Below are experts of layer 6 (counted from 0) of a mixture-of-experts language model. Rows are named router (the router's row for the expert), gate (a neuron's input weights, with its number), up (a neuron's input weights, with its number), down (a neuron's output weights, with its number) and show model dimensions 0-191. Each number is 128 + 24 x the weight over its row's rms, rounded and kept within 0 to 255.
Before each expert's rows: a language model's description of what the expert responds to. This comes from a sample of Wikipedia text that the model never trained on.

# expert 44
What it handles: Release and chart prepositions
router [162 132  91 177 134 108 116  93 141 100 117 106 104 143 149 156 113  95 141 170  93 117 114 150 112  98 143 105  86 104 118 145  87 160 102 149 117 162 131 146 166 135 128 110 102  93 113 174 120 132 132 102 148 152 131 145  94 125 105 140 108 137  95 149 155 102 139 161  87 106  89 123  95 125 120 115 127  94 112  97 153  98 140 119 123 116 121 137 133 164  80 146 102 140 143 100 128 109 135 153 130 106  97 105  82 119  91 121 133 123 133 124 129 122 100 143 148 132  80 145 133 106 141 132 123 134 159 149 107 128 109 107 125  78 136 110 148 103 130  98 113 135 161 158 123 101 120  86 125 159  98 117 126  84 104 109 145 168 121 119 124 109 135 153 175 113  82  98 118 114  95 103 120 191  64 117 124 156 176 121 129 119 149 109  90 124 121 111 125 157  99 134]
gate3 [117 131 114 169 148 102 151 137  94  99 109 114 143 111 118 115 104 140 157 134 145 157 141 128 146 113 120 112 116 124 157 171  86 153 105 150 164 182 152 137 112 146  94 122 135 142 112 131 140  84 111 101 109 112 133 125 102 123 129 110 150 114 125 115 119 156  97 129 107 112 113 111 125 111  99 125  80 106 160  98 136 152 138 141 158 148 104  94 161 113 157 111 134 112  96  90 150 154 105  98  90 182 183  92 154 128 116 150  98 122 137  83  96 107 110 120 148  98 132 115 138 145 126 137 144 111  87 126 124 119 128 104  96 147 157 123 121 165 127 135 115  94 126 138 130  73 139 163 142  76 108 129 134 141 127 159 130 167 126 115 169 134 109 108 151 137  93 112 144 119 109 120 104 128 107 105 105 168 148 125  76  63 122  99 118  90 171  82 126 142 124 171]
up3 [125 174 168 102 144 156  81 130 134 149 165 161 162 153 128 140 144 134 115 120 134  63 106 161 139 158  71 162 122 111 120 128  84 127 142 134 127 108 114 118 147  90 116 123 108 122 142 119 149 130 114 132 130 131 119 118 105 108 115 128 108 141 118  90 136 159 168 146 132 130 152 109 130 122 116 119 134  88  58 113 101 134 137 108 120 124 105 155 145 164 116 152 164 118  96 160 129 169 140 126 119 111 102 154 118  90 121 114 155 100  89 106 124 138 133 127  89 175 109 107 139  93 139 110 119  97 138 139 160 135 147 180 131 126 179 106  89 106 137  88 106 138 128 112 127 178 137 152 113 135  90 154 110 119 157 104 101 132 141 141  91 152 115 147 120  92 143 139 158 168 174 156 111 102 165 146 145 115 124 140 172 164 116 107 113 117 140 156 151 123 100  96]
down3 [136 160 147 117 117 133 104 135 122 146 174  97 166 128 134 129 133 104  97 148 144 167 111 126 136 167 143  82  90 108 149 138 127  87 118 146 183 167 144 106 150 100 134  86  94 164 134  95 123 127 136 162 115 129 132 147  92 145 158  84 131 152 122 108 133 161 141 159 151 157 111 132  93 131 125 107 119 121 134 121 106 146 146 116 103 117 142 144 130 122 159 125 131 128 147 114 100 153 140  78 123 106 121 123 187 128  82 131 148 118 129 139 119 145 120 114 104 139 134 122 131 112  98 126 133 151 142 119 114  82 149 143 129 114 142 133 139 119 134  95 160 147 105 140 129 149 131 107  80 110 126 143 142 129  79 153  86 149 154  84  67  81 119 161 112 134 116  71 117 118 148 142 126 138 208 157  91 134  70 150 135 115 129 131  93 101  95 114 141  96 118 112]

# expert 41
What it handles: Infobox field bullets
router [111 103 100 128 119 147 133 137 112 128 129 142 115 109 133 162 128 132 163 143 122 172 158 140  85 145 145 145 120 118  69 126 128 133 166 111 127 130 143 139 154 151 115 142  78 109 143 159 118 125 120 139 132 128 140 148  91 120 126 118 120 147 161 144 173 149 102 116 135 111 167 119  93 114 149 123 151 119 129  81 151 148 151 102 152 140 143  98  85  98 127 144 129 109 166 131 148 124 152 114 145 112 126 154 122  97  99 172 118 112  82  99 117 103 137 136 114 169 114 157 131 137 118 128 102 139 140  91 131 103 146 138 103 170 123 101 119 150  91 130 124 121 169  75 112 143 137  90 114  97 142  86 146 104 126 130 118 119 103 138 132 126  97 144 179 166 161 123 115 131 185 109 114 160  65 181 149 126 141 133 119 139 134 100 118  36 111 114 117 162 124  94]
gate0 [105 110 132 138 166 123 116  93 158 127 126 156 135 115 158 112 117 150 139 107 115 152 117  99 154 140 150 136 139 172 128 133  85 122 109 129 165  86 191 131 165 122 101 175 125 141 119 121  95 139 137 132 135 120  89 106 127 146 103 110 171 140 109 141  80 121  98 113 128 113 105 129 142 147 206  98 124 173 110 128 143 112 156 136 139 122 136 110 155 171 144 145 109 116 111 150 159 101 117 114 151 169 124 111  88  96 105 138 118  94 102 105 115  86 145 164 152 120 136 141 146 103 102 110 120  95 140 124 130 103 104  96 117 137 137  96 131 138 143 101 134 118 154 150 150 132 126 100 140 112 118 183  96 153 118 123 129 106 164 100 144 101 135 131 130 120 108 116 133 181 132  89 113 144 113 155 174 178 117 157 156 132 133 145 127 105 165 159 158 197 142 114]
up0 [ 99  61 119 133 131 132 152  96 100  95 171 121 139  93 143 131 128 101 140 131 146 117 116 152 131 171 108 143 113 117 118 117 162 114  76 123 153 117 109 140 126 131 132 154 116 186 151 112 117 148 169 138 148 137 108 127 121 134 102  83 130 154 155 114 101  99 107 129 136 143  58  90 145 137  93 108 129 125 144 150 154 126  94 123 124 123 192 133 149 117 143 145 141 119 132 154 134 170 142 135 117 112 145 118 131 115 113 140  86 159 145 128  69 101 112 155 164 134  92 110 104 141 115 145  79 128 171 147 131 115 146 171 108  93 109  85 107 130 129 129 130 126 129 143 147  91 161  97 133 148 110 111 170 105 119  93 148 160 157 134 155 139 149 163 146 140 112 106 120 135 109 136 130  98  90 136 137  83 117 130 138 154  91 136 155  96  91 153 148 124  81 140]
down0 [137 140 122  84 126 120 120  73  89 124 104  99  86 111 135  88 163  88 114  88 129 125 112  92 187 156 105 183 119 133 132 119 154 115 141 172 101 126 125 117 141 134 149 111 113 124 141 128 157 149  83 118 112 166 138 140 131 116 109 154 110 167 160  56 165 183 145 104 148 163 145 119 128 145 137 117 149 123  88 138 133  91 118 164 119 147 129 145 109 133 109 117 130  81 162  91 120 128 130 111 135 145 138 107 153 185 141 138 157 121 118 157 120 166 115  60 144 134 109 133  90 121 153 125 120 143 120 130 141 133 141 131 146 131 106 107 123 130  94 123 121 108  92 125 152 141 125 127 157 146 142 132  94 131 125 152 137 157 104 156 120 110 106 154 127 133 103 166 150  81 122 151 144 115 116  75  85 109 114 144 130 105 144 107 142 142 128 131 107  78 146 151]

# expert 63
What it handles: Paragraph ends, prepositions
router [ 98 115 185 141 100 132 106 125 162 143  98 137 139 126 134 102 136 150  83 103 135 136 154  79 166 123 125 142 102 164 116 118 167 173 120 129 101 133 128 124 113 181 128 101 128 132 145 148 125 101 107 128 140 137 134 147 144 133 107 122 129 120 109 155 124 105  99 118 122 119 116 152 134 126 126 102 165 106 112 171 147 138 125 152 129  93 134 113 102 146 186 126 129 133 120 138 155  95 144 111 122 104 118 154 164  91 132 129 122 108 120 156 160 124 139  83  99  92  62 139 109 154 140 147 112 115 145 114 164 175 136 114  54 123 134 155 133 121 135 107 107 150 116 199  99 183 142 126 131  92 143 120 104 138 112 149 153 115 130  75 106  84 188 143 134 141 100 135 129 143 102 112 151 118 145 114 168 105 147 110 126 162 117 103 134 145 150 112 165 104 128 119]
gate5 [ 58 164 125 167 122 123  92 132 115 121  99 148  49 121 140 107 122 140 120 144 135 126  97 121 169 178  67  85 159 165 137  99 139 137 110 131 143  93  82 120 161 104 112  65 100 163 124 149 122 125 109 137 183 124  88 124 136 117 137 106  89 160  94 129  97  84 180 109 119 138 151 138 138 149 144 116 100 131 103  82 168 133 111 126 115 114 120 148 144 124 145 157  85 123 145 105  70 145 136 129 120 134 134 141 147 115 132 131 119 166 118 124 136 119  91 153 161 148 101 120 115 145 119 123 122 149 134 117 118 119 122 136 124 151 144 120 143 114 109 131 113 161 121  90 126 133 157 152 144 103 109 175  89  77 123 112 178 122 144 135 140 148 124 146 108  88 137 138 113 121 127 178 125 126 150 141 144 135 125 104 137 118 149 120 139 145 141 138 146 105 121 137]
up5 [125 155 110 104  83 124 102 122 155 127 151 179 134 141 115 122 141 143 123  72  91 151 132 121 117 116 110 141 161 158 138 142 105 134 134 111 132 120  92 150 118  79 146 116 103 189 156 165 110 161 149 142 178 126 109 159 124 142 112 104  87 180 140 127 137 117 122  96 118 117 126 173 109 116 127 138 137 141 119 125  97 113 115 142 100 154  62 130 151 163 134 171 136  90 126 130 111 126 149 120 132 132  85 128 192 141 123 139 118 174 110 100 114 153 120 147 111 106  66 129 127 181 141  78 123 134 167  92 124 131 147 115 150 161 115 121 157 110 158 145 107 131 119 150 148 137 160 126 131 114 155 141  80 117  83 158 145 127 149 155 133 143 134 121 141 100 144 126 116 153 125 104 151 109 144 111 148  95 132 149  95 149 134 111 127 159 119 170 170 129 126 108]
down5 [112 108 157 118 100 100 174  93 145 116 150 141 117 110 147 136 162 127 107 124 133 109 137 138 129 134 127 115 114 104  65  98 129 145 118 138  79 166 168 124  94 111 143 130 131 163 137 127 121 120 145 133 122 122 159  89 121 135 136 156 140 193 151 144 126 113 117 145  98 136 111 157 153 127  97 109 118 137 123 110 147 106 137 136 185 112 127 140 190 135 103 130 161  81 123  90 101 105 123 195 135 106 138 109 145 138 116 148 118 146 117 125 138  97 171 139 167 144 175 118 144 138 169 115 151 132  59 162  77 127 138 113 153 124 142 107 147 159 135 129 112 111 104 167 121  68 122 135 146 114 134 105 113 130  88  90 104 126 138 153 182 146 120 115  91 147  80 155 129 114 148 153 135 113 160 120 151 102 116 151 106 130 130 106 147 132 121 150 117 147 134 144]

# expert 59
What it handles: Table row pipes
router [148 116 129 129 149 106 125 117  90 139 110 159 150 106  99  97 118 123 133 109 148 155 133 105 101 103 173 159 136 161 134 118 130 152 107 107 104 153  97  91 139  83 110 131 111 163 152 145 110 138 132 150 150 134 144 138 150 152 152 123  85 130 113 129 106 114 121 130 154 117  81  79 122 158 142 151 112 126 146 123 110 125 140 132 120 155 157 108 116 121  97 162 129 149 122 183 130 116 110 113  96 118 135 149 164 104 117 109 135 112 147 161 146 111 121 172 104 106 131 123  88 180 106 151 126 113  81  89 125 112 126 127 149 124 136 106  94 108 123 130 147  85 139 104 144 126 107 134 163 130 128 101 182 104  83  94 140 132 132 160  89 127 129 114  78 110 211 130 179 184  94 171  96 170 115 126 123 108 141 149 142 119 136 143 125 118 119  95 116 141 160 112]
gate1 [151 140 134 139 139  99 127  88 126 119 130 129 147 105 119 107  87 141 105 129 129 156 137 104 124 139 173  98 154 160  83 114 132 169 168 126 146 113 140  71 143 123 126 196  99 151 158 107 178 143 167 103 133 163 125 144 145 147 118 130 129 154 130  96 158 163 101 108 128 158 104  99 148 178 123  91 164 120 103 136 128 127 119 128 129 137 154 108 174 129 147 139 124  71 114 101 149  87  90  98 169 106 139 118 124 138 202 101  45  99 164 127 108 105 121 116  95 148 153 105 139  81 160 129 123 151 132 134 121 145 135 135 114 140 140 149  95 155 129 134 133 123 133 120 100 114 120 148 143 133 104 120 105 117 105  83 122 104 114 131 115 117 153 104 155 123 166 176 111 112 111 131 124  95 134 146 127 119 107 129 145 111 109 143 126 116 164 126 137 131 140 115]
up1 [132 135 161 105 112 163 140 129 149 121 161 100 119 122 177 157 161 168 163 154 122 123 135 150 140 137 132 117 123 100 109 123 132 102  93 129 147 125 105 106 156 125 199 118 138 111  95 103 112 132 131 124 120 161 142 112 142 177 113 125 143 132 167 125 127 111 133 143 153 120  91 126 100 136 107 184 134 114 152 154 121 126 111 118  88 125 138 148 106 174 163 144 172 184 135 105 122 120 180 136 103 117 131 137 104  61 124 159 132 160 122 135 137 137 124 137 111 117 110 148 108 133  93 125  95 124  95 144 167 124 134 103 139 128 111  89 168 125 101 148 157 104 189 129 123  64 165 149 144 110 125 136 120  99 177 114 164  93 105 135 120 155 148 127 182 121 120 102 115 128  93 158 139 162 104 131 153 125 133 144 125 152  79 125 130 134 132 132  90 120 125 122]
down1 [156 138 123 156 122 151 147 100 146 123 148 158 134  92 133 116 121 144 113  93  95 106 140 105 144 119 108 119 143 121  90  97 127 129 160 135 155 114 145 106 146 140 116 115 115 138  95 114 109 124 127 170 170 115 142 173 143 117 149 160 103 133 110 123  99  98 136 131  79 149 107 121 120 148 103 107 105 124 172 128 152 125  76 159  74 131  54 107 129 133 183 177 139 129 144 141 163 109 169 109 143 101 116 145 114  67 113 124 137 122 132 162  77 123 139  95 184  99 107 114 171 140 141 127 146 123 121 107 122 100 114  94 145 137 166 167 115 109 102  77 154 126 177 151 140 126 133 137 123 130 123 146 109 152 138 149 107  95 106 133  91 108 100 152 139  97 145 119 110 140 107 100 122 138 105 141 150 119 118  92 110 158 110 147 108 157 128 112 101 106 159 147]

# expert 29
What it handles: Opening quotes, titles
router [158 148 118 120 144  77 106 104 111 135 133 148 147 141 140 122 143 114 110 110 114 136 117 113 137 126 100 105 154 168 126 104 145 140 123 163  97 105 133 112 137 119  98 114  97  99 142  89 121 140  94 102 113 164 110 117 116 139 155 165 113 142 122 161 134 106 131 152 147  76 108 231 125  85 141 129 124 161 155 169 148 131 121 137 111 114 136 115 132  99 150  89 107 112 107 144 173 104 144 115 110 106  99 141 108 147 113 153 101  95 129 125 128 139 117 117 153 101 110 179 131 134 144 154 139 107 105 106 125 137  88 110 140 133 154 158 186  79 119 110 131 141 145 168 106 169 136 121 127 129  78 152 116 113 172 129 127 104 169 133 126 150 150 147 123 105  93 113 145  72 148 113 118 133 106 132  96 120  95 115 138 171 160 145 165 141 157 135 117 137 167 148]
gate4 [118 110 108 128 157 141 123 154 138 168 116 155 138 137 126  84 123 140 130  79 168 135 127  97 109 196 126 133 146 115 102  80 170 164 157 104 142  93 128 128 163 141  96  93 110  87 134 107 106 118 107 125 135 139  86 166 117 124  99 117 128  88 202 111 134 161 121 125 174 115 139 154 144 159 141 146 150 196 145 114 125 130 130 158 115 117 100 145 164 121 161 107 152 138 114 124 179 119 125 117 119  68 105 164 143 121 138 132 105 145 158 107 141  97 128 132 123 140 105 147  87 121 133 154 132 154  94 112 147 116 102 123 121 134 148 109 104 111 113  96 141 147 139 106 127 149 114 116 149 114  82  99 119 157 137 124 155 116 124  98  84 117 162 131  90  95 105 108 137 110 131 137  95 102 146 106 138 117 123 122 112 105 129 136 158 108 128  68 117 104 137 108]
up4 [101 129 153 136 167 107 110  86 120 145 133 128 134 133 134  97 127 115 139 140  89 109 158 122 168 136 127  97 128 119 112 137 107 154 100 111 125  74 179 127  92 125 144 174 167 151 138 129 146 113 107 151 130 157 148  86 113  71 137 100 112 150 122 116 136 158 136 146 108 143 108 119 104 145  87 138 136  89 148 156 123 129 113 110 178  96 135 112 137  96 164 180 148 136 190  83  85 183 157 127 130 163 138 178 126 188 146 166 120 116 137 146 135 112 107 142 125 127 133 111 132 119 133 103 108 159 114 158 150 143 126 127 132  82 141 127 116 120 116 105 155 127 118 133 132 118 112 141 119  91 141 110 173 113 104 127 134  71 119 115 163  81  88 138 102 137 117 151 110  86 111 117 140 113 170 151 121 155 122 118 166 148 118 132 137 139 104 137 127 129 137 161]
down4 [146 148 113 109 133 146 171 103 157  81 101 137 176 146 136 121 135 120 109 123  88 113 163 118 135 151 148  79 163 145 136 112 127 150  94 106 142 108 150 120 143 161 120 123 148 131 157 112 123 146  92 110 107 108  83 119 113 114  96 141  80 119 140 154 145 126 124  88 130  92 140  86 144 118 105 153 111 136 139 137 153  86  77 156  94  98 108 132 141  93 147 125 150 148 139 126 121 172 179 112  53  78 114 133 100 175 151 122 143 100 146 136 109 128 137 129 116 116 132 107 141 145 141 149 119 111 129 158 152 152 119  98 138 136 134 139 127 135 134 141 182 120 105 128 126 123 107 170 157 141 103 129 105 114 135 127 172 115 122  79 142 113 152 156 160 129 125 164 121 143  92 144 131  82 109 118 106 105  80 118 145 145 161 131 147 152 104 136 112 115 131 193]

# expert 39
What it handles: Dates and biography spans
router [160  98 155 144 146 106 126 145  97 186 119 191  87 131 128 134 146 108 155 145 139 125 133 163 122 139 128 172 174 192 101 140 123 130 141  89 147 120 121 148 150 159 133  91  97 128 137 113  95 106 108 103 122 134 149 135 135 108 150 177 112 123 155 120 108 122 132 100 144 154 166 100 112 135 132 149 128 130 129 109 117 132 118  89 140 143 146 142 112 179 111 111 103 114 132  96 152 145 137 161 107 135 148 129 104 128  93 120 150 149  92 152  72 135 165 158 141 130 112 137 125 154  86 126 133 146 136 144 144  86  96 143 117 130 114  83 104  90 108  98 104 124 135 122 114 105 110  95 123 169 110 137 138  89  92 125 141 145 147 128 115 157 100  91 129 138  97  90 186 166 143  97 141 116 152 155 166 144 126 143 143 110 161 116 110 154 101 139 122 129 112 182]
gate3 [142 150 100 132 103 128 134 136 131 126 119 155 146 163 136  99 115 134 112 158 118 131 131 134 110 112 130 147 153 165  84 139 106 132 122  94 134  92 139 112  96 123 129 127 125 121 113  72 138 137 122 141 125 135 118 111 121  62 163 107 163 155  99 146  87 114 139  35 152 148 166 115 160 121 122 121 136 122 133 124 105 153 161 133 126 147 112 128 152 140 132 123 122  70 146 116 104 157 130 117 107 155 129 133 141 105 139 104  48 121 109 142 111 150  87 113 168 151 177 126 137 104 136  96 122 129  81 118 148 138  84 126 122 192 139 103 173 139 115 143 173 136 135 132 140 104 148 148 100 136 134 153  93 100 125 115 151 103 132  89 107 146 118 118 114 122 173 145 129 144 129  79 174  97 165  97 110 165 125  98 124 143 142 125 135 123 129  95 119 109 129 115]
up3 [143 129  75 131  86  89 126 133 145 134 154 155 134  92 142  95 127 135 120 148 128 139 118  83 120 133  85 139 124 153 113 136 108 113 139 111 135 112  91  97  90 152 105 126  94 110  71 113 118 105 108 159 139 149 129 106 147 109 154 135 185 128 112 103 145 136 107  86 103 157 129 109 153 110 116 143 113 108 122  81 108 172 170 131 150 149 160  95 121 126 108 153 126 151 115 136 130 115 105 132 100 156 161 140 136 105 127 106 122 136 103 172 116 156 102  87 130 145 142 148 119  99 140 134 110 133 154 131 156 113 106 158  75 142 116 110 174 119 101 155 147 160 121  89 126 203 114  95  99 136 119 115 129 132 179 118 152  66 130 140 111 130 134 111 136 115 132 137 159 116 116  99 113 109 153 120 148 102 101 124 120 121 161 155 112  85  97 101 111  99  80 114]
down3 [156 101 129 163 104 130 190 130 128 117 113 121 110 140 168 104 108 143 156 108 102 115 123 123 151 118 108 148 134 115 137 140 128 199 149 153 134 130 142 103 124 147 120 184 144  84  70 140 116 162 111 105 113 150 115  80 149 112 121 138 151 152 129 126 116 139 130  83 112 136 120 106 113 121  98 153 101  85 163 110 123 127 136  97 103 131  89 139 168 108 103 102  93  98 165 142  76 109 121 147  86 109 100 147 153 153 135 135 139 100 131 116 100 110 134 100  98 164 130 132 132 131 108  85 104 155 168 146  93 118 148 128 122  81 107 106 151 129 115 146  91 129 135 163  95 129  96 137 111 111 100 101 128 135 161 111  79 152 125 108 119 146  95 126 132 160 129  91 124 138 111  80 113 161  90 127 151 125 172 134 110 135 129 115 119 126  79 111 159 127 121 110]

# expert 2
What it handles: Comma after dates
router [132 106 145 141 136 146 158 126 122 110 118 121  89 119 117 104 145 114  59 125 134 132 114 120 147 105 126 112 146 126 143 114 136 129  88 133 124 124 137 160 105 156 147 125  82 127 104 132 136 160 168  95 191 140 162 104 141 148 143 120 145  93 115  68  87 112 142 160 130 121 133 188  84 144 134 146 114 105 122 149 128 122 129 144 118 161 143 122 105 143 123  90 101  93 110 120 112 136 113  57  60 140 139 174 127 139 105  88 122  97 106 104  96 142 138  72 128 111 110 138 115 112 146 113  91 121 110 151 107 152 138 143 117 150 127 144 144 138 151 106 104 126 127 127 124 167 135 102  84 132  69 111 127 176 112 157 151 125 125 124 122 125 177 138 135  83 163 107 103 110 128 114 126 100 142 114 128 143 124  91 156 149  77  98 130 155 129 109 153 122 125 123]
gate3 [147 129 108 155 165 136 103 119 137 111  84 137 154 136  98 183 151 130 150 125 121 104 126 137 133 162 188 141 114 101 142 112 155 161 176 113 127 128 138 156 102 105 111 148 154 173 107 152 130 155 111 110 137 150  76 116 178 149 143 163 177  88 142  57 153 118 162 113 123 152 146 132  87 129 153 125 147 149 113  92 128 134 142 100 135 126  94 138 128 147  89 118 102 123 153 109 125 164 116 109 101 126 137 115 106 132 135 144 128 133 117 102 133 137 113  43 127 114 134 110 124 124 141  96 126 139 124 153  93 158 136 163 110 109 138  88 148 178 148  95 110 130 115 130 140  83 133  93 105 174 127 139 120 127 100 155 135 121 107 128 146 116 138  91 146 151 104 165 135 131  95 131 150 119 148 102 150 146  68  94 139 119 113 118 111 118 140 131 137 157 107 139]
up3 [155 196 118 111  90 109 131 168 109 120 165 142 120 164 158 126 141 101 173 141 122 136 122 168 111 111 120 140  98 161  97 105 172  90 114 117 148 140 123 127 131  99 116 100 160 175 105 154 138 128 105 153  98 133 157 139 124 146 112 120 103 112 108 128 126 145 126 128 116 153 139 157 123 145 134 111 127  92 160 139 141 112 110 152 149  85 153 132 126  75 109 143 121 144 141 149 117 122 145 117 147  92 152 124 154  96 154 146 111 112 114 171 132 133 118 164 107 107 123 138 114 108 167 122 111 133 136  83 195 190 113 131 160 136 147 148 113  89 139 117 145 123 174 150 124 148 113 144 121 128 142 103 117 113 147 131 109 134  96 135 137 116 120 130 129 149  98 123  84 191 159 124  99 148 142 178 166 152 151 110 120 159 179 126 133 140 128 192 118 129 146 104]
down3 [104 176 127 117 129 133 156 164 104 141 130 149 146 142 111  92 121 129 139 121 133 121  91  92 140 120 125  81  73 159 176 125 106 162  98 137 162 127 167 125 125 166 137 149 151 120 115 141 144 127 103 108 182 118 125  97 153 132 123 121 142 120 161  72 120 125 131 133 152 127 128 159  96 136 100 101  98 132 148 160 141 170 119 113  82 123 118 120 126 121 175 131 131 112 106  98 107 143 121 108  82 134 112 128 168 101 138 165 119 113 110 111 132 167 146 110 132 106 129 129 119 130 117 125 102 117 149 149  86  99  81  96 123 155 128 141 157 184 104 127 115 103 129 129 142  95 112 174 123  69 116 112 139 156 107 148 145 174 156 141 139 114 129 121 150  94  83 119  88 154 115 169 140 137 129  88 115 119 153 137 128  86  94 141 113  98 129 124 106 141 158 176]

# expert 35
What it handles: List-item dashes
router [135 131 149 135 133 173 115  98 110  95 103 145 124 118 110 108 120  92  96  94 167 104 136 148 127 105 129 106 120 153 176 134  90 134 106 106  86  92 117 129 121 123 125  97  93 139 131 154 132  68  88  88 110 122 135 151 103 145 140 101 114  99 115 107 145  99 121 140 111 101 113 167 128 138 110 166  77 101 146 125  89 112 154 177 103 158 116 123 107 153 143 111  92 101 141 116 157 136 143  78 126 124 133 144 136 104 144 131 104 118 104 118 122 145 152 167 112  97 152 138 156 121 127 142 115 115 111  95 161 112 164 155  74 147 110 180 134  90 118 147 146 124 159 100 151  95 142 137  95 122 115 124 123 140 153 147 170 137 172 157 127 101 132 167 152 139 167 117 114 121 100 120 127  80 116  94 129 132 159 114 142 108 128 117 115  88 163 156  98 160 123 155]
gate5 [ 99 108 130 155 140 113 111 115 132  99 158 117 117  99 111 144 116  76 154 126 132 142 132 143 119 126 141  79 141 136 116 102 126 146 147  68 155 102 117 145 139 110 115 109 150 151  72 131 156 170 139 148  98 118 120 113 142 148 126 112 134 165 173 154 117 177 133 121 160 173  84 144 139 146 148 106 163 139 155 134 156 137 160 116 144 170 126 148 166 108 113 103 130 127 142 130 119 175 116 101 120 106 133 136 103  55 134 151  99 105 136 157 119 129 124  99 156 164 151  92  93 106 106  75  99 149 154 121 127 138 153  71  96 151 129 116 105 106 110 151 141 154 150 131 134  99 106 171 119 130 107 175 164 134 108 153 138 134 105  70 152 122 116 141 128 101 139 141 136 127 149 100  94 147 128 136 145 140 104 109 119 100 126 129 153  87 152 102 107 154 130 113]
up5 [164 121 109 104 117 153 104 134  87 117 181 121 100 139 106 119 132 144 162 175 128 123  95 103 169 106 159 178 133 157 160  99 125 141 103 138 117 152 164 138 145 104 105 125  73  88 124 102  92 119  96 132 138 147  80 138 149 141 164 123 135 105 127 134 155 135  84 146 129 118 121 103 129  88 119 123 124 120 152 133 158 146 157 108 126 118  91 159 141 148 158 115  81 161 105 135 136 142 108 164 120 112 122 106 144 113 127  97 123 111 113 103  97 155 116 156 163 109  71 131 133 136  95 130 109 104  94 124 149  95 105 105 144 120 126 136 111 163 160 110 127 129 110 151 129 149 118 152 170 124 151 150 166  98 154 144 111 129 107 134 141 142  87 140 171 129  84  80 142 122 113 183 167 151 132 162  99 151 117 102 168  84 110 126 137 142 148 137 119 129 113 133]
down5 [141 131 166 127 167 108 146 121 138 107  97  74 142  80 140 121  55  97 145 147 141 140 116 137 162 103 119  96 126  92  83 142 169  99 122 124 204 120 129 138 104 143 118 125 121 119 118 127 123 110 138 152 158 161 136 105 127 129 153 101 165  88 100 105 161 132  86 118 156 129 130 134 133 139 136 112 146 137 110 114 130 114 144 120 106  93  96 121 139 128  79 127 154 162 171 110 136 129 123 152 101 155 120 167 102 118 134 122 101 102 100 137  85 114 121 137 144 150  79 157 116  85 113 144 111 124 118 121 154 168 128 172 144 115 100 113 151 115 139 144 168 127 138  94 102  82 161 172 123 118  92 133 158 114 139 117 142  67 130 146 151 117 185 118 111 120 126 145 115 154 137 148 132  99 131 122 140 126 152 148 148 134 140 120 150  95  84 132 113 161 140 136]

# expert 30
What it handles: Determiners and quantifiers
router [144 137 156 152 121 159 154  97 147 116 158 115 154 139 132 120 134 108 110 127 110 150 125 115 142 140 128 132 121 121 101  89 160 102 118 126 110 131 130  89 103 102 113 120  64 152 151 133 135 122 162 167 134 143 144 115 209 118  98 133 137 128 160 115 118 165  88 101 154 144 106  99 143 172 118 155 131 141 149 127 147 179 113 137 152 127 138 120 131 118 166 110 103 128 115 168 183  86 124 105 141 110 118 137 215 119 157 114 108  88 141 131 132 146 166 107 137 109 112 123 117 147 171  91 136 158 132 121 143 149 115 122 103 125 171 127 128 173 152 135 107 106 104  82 145 123 162 121 123 150 152  92 149 129 138 130 109 136 149 112 142 117 160 142 110 124 116  91 123 124 151 136 154 101 112  98  76 108 165 113 121 133 146 122 151 150 173  97 113 164 165 111]
gate0 [ 95 155 132 141 192 124 129  97 149 127  59 119 131 121 161  71 108 133 151 189 105 124 128 176 132 152 101 122 154 159 153  83 139 172 143 112 145 155 161 114 106 140 140 141 149  92 132 127 135  86 127 111 100 113 176 120 157 105 134 173 155 141 130 142 142 170 135 109 135 125 125 128 158 131 109 119 168 157 141 118 160 166 156 138 145 115 139 151 122  95 124 143  62 129 125 170 137 113 125 109 125 148 157 144 130 151 126 112 113 140 133 165 121 148 141  82 141 111 150 120  83 144 124  96 126 152 131 125 113 122 109 104 145 135 122 137 127  69 122 139 138 113 115 116 130 164 176 131 134 146 129 106 120 143 161 134 154 169 132  77 112  99 140 147  72 113 158 131 136 104 106 126 166 149 132 135 138 112 152  83 128 112 135 113 161  99 145 107 143 120 126 131]
up0 [107  82 143 131 129 125 112 175 112  87 143  71 121 141 127 105  85 156 155 125 118  97 127 126 116 130 124 101 100  96 105 128 119 140 106 133 145 175 123 111 125 132 169 135 136 154  94 148 107 110 135  91  92 119 136 148 133 143  95 119 140 106 139 138 125 112 136 120 122  97 160 145 116 109 131 105 162 102 131 140 151  89 123 153 119  99 105 142 132 127 101 141 151 129 122 103 133 168 105  95 110 113 129  97 154  83 122 111 165 163 100 148 145 137 135 106  89 164  99 124 158 127 132 167  78 124 118 118 121 155 141 115 101 173 139 115 107  59 124 148 129 125 126 151 122 116 165 125 105 155 168 121  90 116 147 108 141 142 103 146 135 146  87 108 126 143 164 215  87 118 133  98 114  91 154 130 160 128 134 162 101  88 118 129 124 168 149 129  94 131 158 109]
down0 [112 143 176 142 167 114 121  90 103 138  88 122  87 148 140 146 135 140 129 123 145 127 139 128 142  71 108 189 135 163  80 129 150 137 155 121 133 165 118 127 130 136  94 158 150  91 121 127 134 101 108  87 118 108 143 123  38  78 115 137 112 146 100 147 143 129 106 127 124 144 103 136  65 155 158 150 115 122 147 108 136 155 124 126  83 110 129 126 127 143 117 146 117 133 143 127 159 155  85 105 157 127 128 131 195 118 129 133 117 120 147 116 110 118 128 149 110  99  74 146 139  68 137 118 133 149 139 126 158  93 119 103 138 164 122 115 122  87 128 117 156 126  72 111 137 125  93 141 122 133 122 133 134 159 116 131 117  99  89 158 160 154 120 127 113  65 179 126 121 130 101 123 128 142 155 105 114 135 128  93 130 140 138  99 157 112 130 142 140 132 136 141]